{"n_layer": 10, "d_model": 160, "n_experts": 64, "experts_per_token": 2, "d_expert": 160, "d_shared_expert": 0, "activation": "swiglu", "moe_layers": [0, 2, 4, 6, 8], "router_score": "softmax", "normalize_top_k": false, "routed_scale": 5.66, "balance_loss": 0.0191, "balance_bias": false, "router_z_loss": 0.001, "init_std_router": 0.00628, "lr_router": 0.00151, "vocab_size": 8192, "norm": "rmsnorm", "norm_eps": 1e-05, "tie_embeddings": false, "optimizer": "adamw", "lr": 0.00236, "beta1": 0.9, "beta2": 0.99, "batch_tokens": [65536, 131072, 262144], "seq_len": 512, "train_tokens": 865900000, "steps": 5784, "dataset": "wikipedia_en"}
Below are experts of layer 6 (counted from 0) of a mixture-of-experts language model. Rows are named router (the router's row for the expert), gate (a neuron's input weights, with its number), up (a neuron's input weights, with its number), down (a neuron's output weights, with its number) and show model dimensions 0-159. Each number is 128 + 24 x the weight over its row's rms, rounded and kept within 0 to 255.
Before each expert's rows: a language model's description of what the expert responds to; "mostly gets" lists some tokens that are sent to it at least half of the time. This comes from a sample of Wikipedia text that the model never trained on.

# expert 52
Description: Digits inside years, date ranges and numbers, especially the 2 of 20xx and day numbers, such as 17–23, 1939, 2007.
mostly gets: " spons", "2", " univers", " remov"
router [124  72 139 140 123 129 118 129 108 137  90 150 119 146 149 100 133 103 140 143 135 157 111 159 139 106  99  89 154 112  99 148 159 126 127 118 154  99 102 136 173 118 138 108 116 125 158 160 155 102 120 127 108 130 100 101  81 124 116 103 136 175  92 140 141 102 128 130 138 151 111 127 115 136  98 145 148 104 135 148 105 117  90 127 169 121  97 148 104 111  89 154 142 116  96 172 129 148 145 135 139 161  87 126 145 178 109  72 108 164  87 118 114  95 156 105  92 143 163  95 144 108 155 111 123 110 144 156 124 131 164 156 122 119 119 101 161 148 115 102 124 108 115 150  94  83 156 164 114 136 119 124 148 104 175 155 129  79 104 119]
gate1 [161  88  96 120 116 120 130 183 115 141 106 138 131 110 142 128 145 124 129 122  99 150 138 196 119 128 120 150  97 108 120 127 135  91 112 122  95 133 155 114 113 111  39 127 127 107 117 156 132 158 152 119 137 128 152 162 174 147 102  99 133 171 153 132 126 132 107 151 114 126 125 141 137 168 138 148 114 145 131 139  94 131 126 171 165 103 181  97 133 109 107 109 140 140 119 122  89 103 135 152  81 166 113 129 135 140 156 113 111 150 185 121 124 109 136 153  86 157 112 122 148 131 123  99 134 123 147  84 138 170 113 107 106 121 104 120 116 157 166  95 120  74 118 164 117 158 154 111 146 132 128 129 145 105 154 117 133 136 142 173]
up1 [110 148 101 111  99 136 133 125  67 149 169 105 127  89 103 141 127 132  98 118  97 146  95 109 108 126 130 164 109 182 127 106 153 171 146 161  95 125 110 129 162 150 179 146  90 129 123 133 160 106 104 124 161 108 101  93 138  81 149 111 115 138 128 151 132 118 145 142 114  87 128 133 128 122 151 134 124 143 105 144 132 124 149  70 106 129 118 164 126 102 127  94 166  99 154 166 144 127 132 162 186 139 121 130  71 132 123 159 109  96 106 116 147 160 139 118 133  95 101 125 119  80 124 150  94 146 107 158 136 150 163 153 111  89 131 136 126 121 138 135  97  83 108  87 107  97 145 128 142 122 123 102 130 137 100 119 156 138 116 142]
down1 [121 126 127 147 130 137 177 105 137 151 162 111 104 141 139  84 121 133 138 129 173 129 145 142 115 119 101  98 138 124 142 165 122 150 173 126 156 165 106 169 117 129 180 138 151 128 123 115 110 167 120 113  82 157 128 157 127 108 108 177 163 109 118 110 113 128 134 147 125 165 135 132  97 114 115  70 114 116 140 103 136  82 135 140  96 112 142 130 109 101 147 164 108 134 142 129 165 116 117 113 135 133 151 120 137 149 116 119 148 121 150 142 114 105 123 140 162 179 147 127 149 117 117 112  52 102 102 111 149 113  76 120 131 141 125 111 181  97 103 165 150 103  92 140 149 111 101 109  82 127 152 140 126 105 115 148 140 134  61 121]

# expert 53
Description: Middle and final digits inside measurements and counts, plus words like million and city-name pieces (York, Angeles, Chicago).
mostly gets: " million", " Chicago", " London", " York", " June", " Angeles"
router [131  59 136 124 131 115  99 141 103 158  65 139 136 151 129 127 130 103 119 148 137 149 102 140 154 131  99 111 165 116  80 159 143 103 132 127 162 103 107 131 168  97 119 127 113 105 134 140 164 104 124 110 134 142  82 110 112 151 112 108 145 152 108 165 172 122 147 131 146 133  95 134  97 130 113 135 139  93 102 133 108 106 107 122 164 102 110 164  97 127  82 160 129 113  90 168 138 136 134 141 110 148 114 111 150 144  89 107 101 133 121 125 123 101 166  75  83 163 146 105 160 115 116 119 109 114 155 161 129 116 142 151  99 125 106 111 145 138 116 101 121 118 117 153  89 111 173 148 108 143  88 116 155  78 158 154 122 110  94 122]
gate9 [ 96 140 100 159 122 136 172 139 140 158 151 144 101 106 133 128 100 156 122 177 183  99 133 154  86 150 169  98 185 138 143 112 153 154 111 143 102 127 115 169 123 145 145 138 118  89 149 143 129 127  86 138 156 102 131  97 127 135 119 104  86 136 173 146 135  75 126 126  84 134 160 158  89 145 121 135 168 132 102 106 138 143  78 142 130 140 166 120 141 130 162 104 143 125 108 112 178 157 114 192 122 161 102 115 123 165 148 123 132 145 126 156 108 143 144 146 120 110 120 136 161  82  87 126 128 146 143 123 155 164 146 121 144 127 102 112 124 114  90  99 141 116 103 147 142 114 119 110 108 147 103 118 127 144 141 148 148 122 110 149]
up9 [177 136 106 118 183 145 117  95 109 101 130 101 142 145  83 129 146  93 137 132 128 133 122 143 123 116 124 123 104 123 142 122 129 112 141 127 122 119 132 145 173 125 129  96 118 139 141 121  97  86 145 157 127 133 139 153 136 121 126 112 101 143 132 149 125 109 167 127 160 120 112 150 101 108 134 112 173 135  66 161 105 143 163  86 157 104 122 109  97 121 149 177 121 125 140 176 118  96 118 121 118  64 153 133 118 172 160  74  93 154 165 111 126 172 112 117 131 138 112  73 110 155 142 152 139 143 107 173 140  88  97 129 121  89 124 133 142 115 133 180  93 150 127 110 154 132 113 161 123 115 117  76 136 118 125 115 157 121 151 146]
down9 [167 115 123 134 152 168 144 100 151 121 137 136 122 213 113 130 130 127 106 128 143 117  99 150 114 125 140 165 171 137 154 104 143 121 134 142 173 128 149 124 131  84  80 124 153 185  89  96 145 156 156 142 131 147 179 125 127 143 133 156 132 166 108  74 110 149  99 145 100 146  88  87 128 100 130 123 148 120  95 118 135 143 150 109 112 138 138 127 156 120 140 155  76 144  91 102 114 136 168  77  88 170 130 129 141 121 105 118 119 133 104 142 121 152 157  93  96 176 121 139 135 117 123 109 169 152 139  96 126 126 125 132 119 138 161 137 108 103 143 116 157 117 134 129 146 110  93 150 126 158  97 146 144 110 113 133 126 112  98 120]

# expert 26
Description: Last digit of years and numbers (1675, 1967, 1950s) and closing words of names like World War II, France, States.
mostly gets: " France", " century", " Italy", " States", " Records", " II"
router [129  71 139 116 136 117  89 122 115 139  85 145 124 135 164 105 133 100 129 137 125 148  80 158 156 112 102 106 173 107  98 166 164  93 134 109 157 119  91 147 164 118 124 106 101 124 150 173 152  93 121 111 129 149 102 118  91 148 118  96 125 165 118 156 156 116 104 145 153 124 102 147 116 136 109 150 141 116  80 135 102 107 114 127 165 100 116 156 114 135  99 163 138  99 103 147 117 110 132 144 117 146 110  93 171 151 112 119  89 146 123 125 139 102 163  86 102 180 156 113 150 105 126  99 133 110 140 166 122 117 140 156 132 117 121 112 143 148 126  90 128 114 116 167 102 104 159 163 124 153 106 113 151  97 162 169 134 115  83 113]
gate9 [106 127 103 103 206 133 107  76 108 127 143  88 138 122 120 135 116 104 175 103 109 132 157 108 136 117 156 117 141 123 166 204 138 156 172 112 126 134 110  94 103 108  98 147 126 133 123  90 147 107 123 141  93 132 135 110 140 133  98 164 131 150 136 116 158 115 139 181 142 112 130 152 127 159  91 171 128 128 126 120 132 144 100 145 137 140 130 145 114 142 102 119  94  95  94 118 112  99 158 133 118 158  94 125 161 168 137 131 147 140 125 155 131 161  93 132 107 129 119 123 137 144 135 143 133  73 147 115 102  99 147 111 140 125  90 123 112 149 151 171 109  75 151 178 112 119 176 145  95 114  94 130 128 112 124 115 142 109 137 142]
up9 [111 151 124 123 144  97 156  83 106 145 150 106 153 130  85 150 137  95 110 120 127 122  88 139  80 135 193 198 126 115 134 113 137 115  87 180 127 109 143  67 144 168 163 115 133 116 124 101  78 140 127 154 167 115 116 143 135 123  98 134 137 136 138 121 137 119 169  94 129 158 129 115 109 106 162 129 179 145 150  96 138 145  98 108 164 132 139 121 133 159 163 174 145 156 181 122 134 152 143 113 112 160  52 160 150 129 148 130  92 168 133 126 118 141 146 121 126 151 132 141 104 112 133 128 137 152 105 118 120 133 116 136 102 132 149  92 160 118 127 132 151 138 132 126 112 144 121 116 138 150 114 113 112 120 144 105 169 140 117 118]
down9 [128 141 124 151 121 141 114 138 119 109 131 105 172  99 124 117 105 165 119 140 123 137 101 169 112 141 132 103  96 172 161 134 158 123 133 144 104 137 156  94 152  88 159  69 129 122 166 130 172 149 150 143 120 147  87 117 145 153 165 109  98 193 141 177 134  97 149  81 105 110 158  93 129 143 130 144 157 111 136 120 144 115  53 157 120 155 122 110 126 143 134 123 133  94 148 130  85 147 129 143 134 129 133 122 156 159 160 128 147 107 107 173 143 139 159 121 129 118 137 128 112 110 117 140 141 129 151 151 170 145  94 165 140  99 162 133 145 134 127  90 165 148 146 119 131 160 113 123 153 153 111 101 130 112 126  69 104 110 136 145]

# expert 21
Description: Second digit of four-digit years right after 1 or 2, as in 1'9'76 and 2'0'05; also first names like Peter, Kevin.
mostly gets: " Gil", " Kevin", " Andy", " Peter", " Gary", " Kim"
router [122  83 128 129 116 119 102 114 109 154  77 124 122 150 149 100 131 103 135 144 136 128 111 143 148 120  93 105 164  98 111 144 156 101 139 118 145 119 117 151 149  81 125 103  89  97 146 173 154  97  94 115 133 138  90 100 108 127 116  84 125 159  97 162 158 116 140 148 143 115 116 119 108 127 120 144 135 102 111 157  99 105  98 112 166 115 115 166 107 116  98 165 147 109  93 169 133 121 124 137 136 162 107 128 140 152 105 116  97 146 113 128 123 100 152  87  76 130 143  96 150 116 142 112 108 112 153 181 118 116 151 155 102 122 111 100 165 134 103 107 126  90 112 168  95 105 143 160 111 135  96 118 168 101 180 148 139  95  98 108]
gate0 [124 116 158 130 161 122 115 109  89 145 106 153 140 143 118 124  91 137 165 103 143 143 134 167  74 124  83 122 140  96 120 111 109 121 117 142 101 118 138 128 150  80 165 129 168  88 133 121 135 142 127 100 156 136 104  75 118  99 121 137 163 119 122 173  95 139  94 114 111 147  65 126 151 106 133 136 138  88 109  86 130 155 142 121 131 147 103 160 120 103 124 138 131  65 117 164 155 128 151 116 136 140 112 117 138 180  82 112 126 113 130 157 117 186 134 118 125 118 126 137 133 102 117 132  94 143 145 111 156 154 114  90 160 124 141 151 128 161 151 156 134 125 128 108 145 129 121 161 138 145 142 112 171 181 131 121 158 186 110 121]
up0 [134 132 197 111  85 111 113 110 108 140 129 120 141  97 134 102 121  70 120 109 118 124 132 156 103 119 111 154  82  87  97 137 161 125 106 177 102 130 128 141 137  78 159 144 160 121 133 115 116 134 143  87 169 122 118 113 110  73 150 159 139 144 112 133 142 158 128 142  94 125 110 102 168 133 140  94 113 108 110 107 125 104 141  96 155 127  79 124 135 115 162 126 122 160 109 164 125 123 131 106 123 158 141 142 111 128 116 150 126 105 106 138 138 120 121 154 122 124 127 165 134 105  94 157  89 119 132 163 179  96 132  92 165 153 161  91  98 159 123 159 130  92 113 123 109 122 107 123 148 121 157  97 178 158 149 136 127 154 118  94]
down0 [131  88 136 107  85 150 121 141 180  78 150 132 109 142 137 133  70 127 129 122 101 175 128 145 160 109 109 140 121 118 121 125 124 121 143 125 132  60 121  89 144 172 119 100 182 134 103 138 107 168 181 163 145 160 149 142 122 179  92 124 159 103 111  99 138 123 144 122 136 146 123 169 108 128 103 147 117 136 132 120 164 184 121 171 142 125 145 132 170 145 156 156 117 162 132  79  93 138 161 124 100  84 121 127 142 134 111 133 119  95 122 123 122 130 129 111 114 143 122 159 122 165  83 167 127 155 129 133 134 122 123 105  90 119 119 124 132 154 160 129 141 117 152 123 128 142 143 136 143 164 122 160 108 129 121 152  94 136 163 145]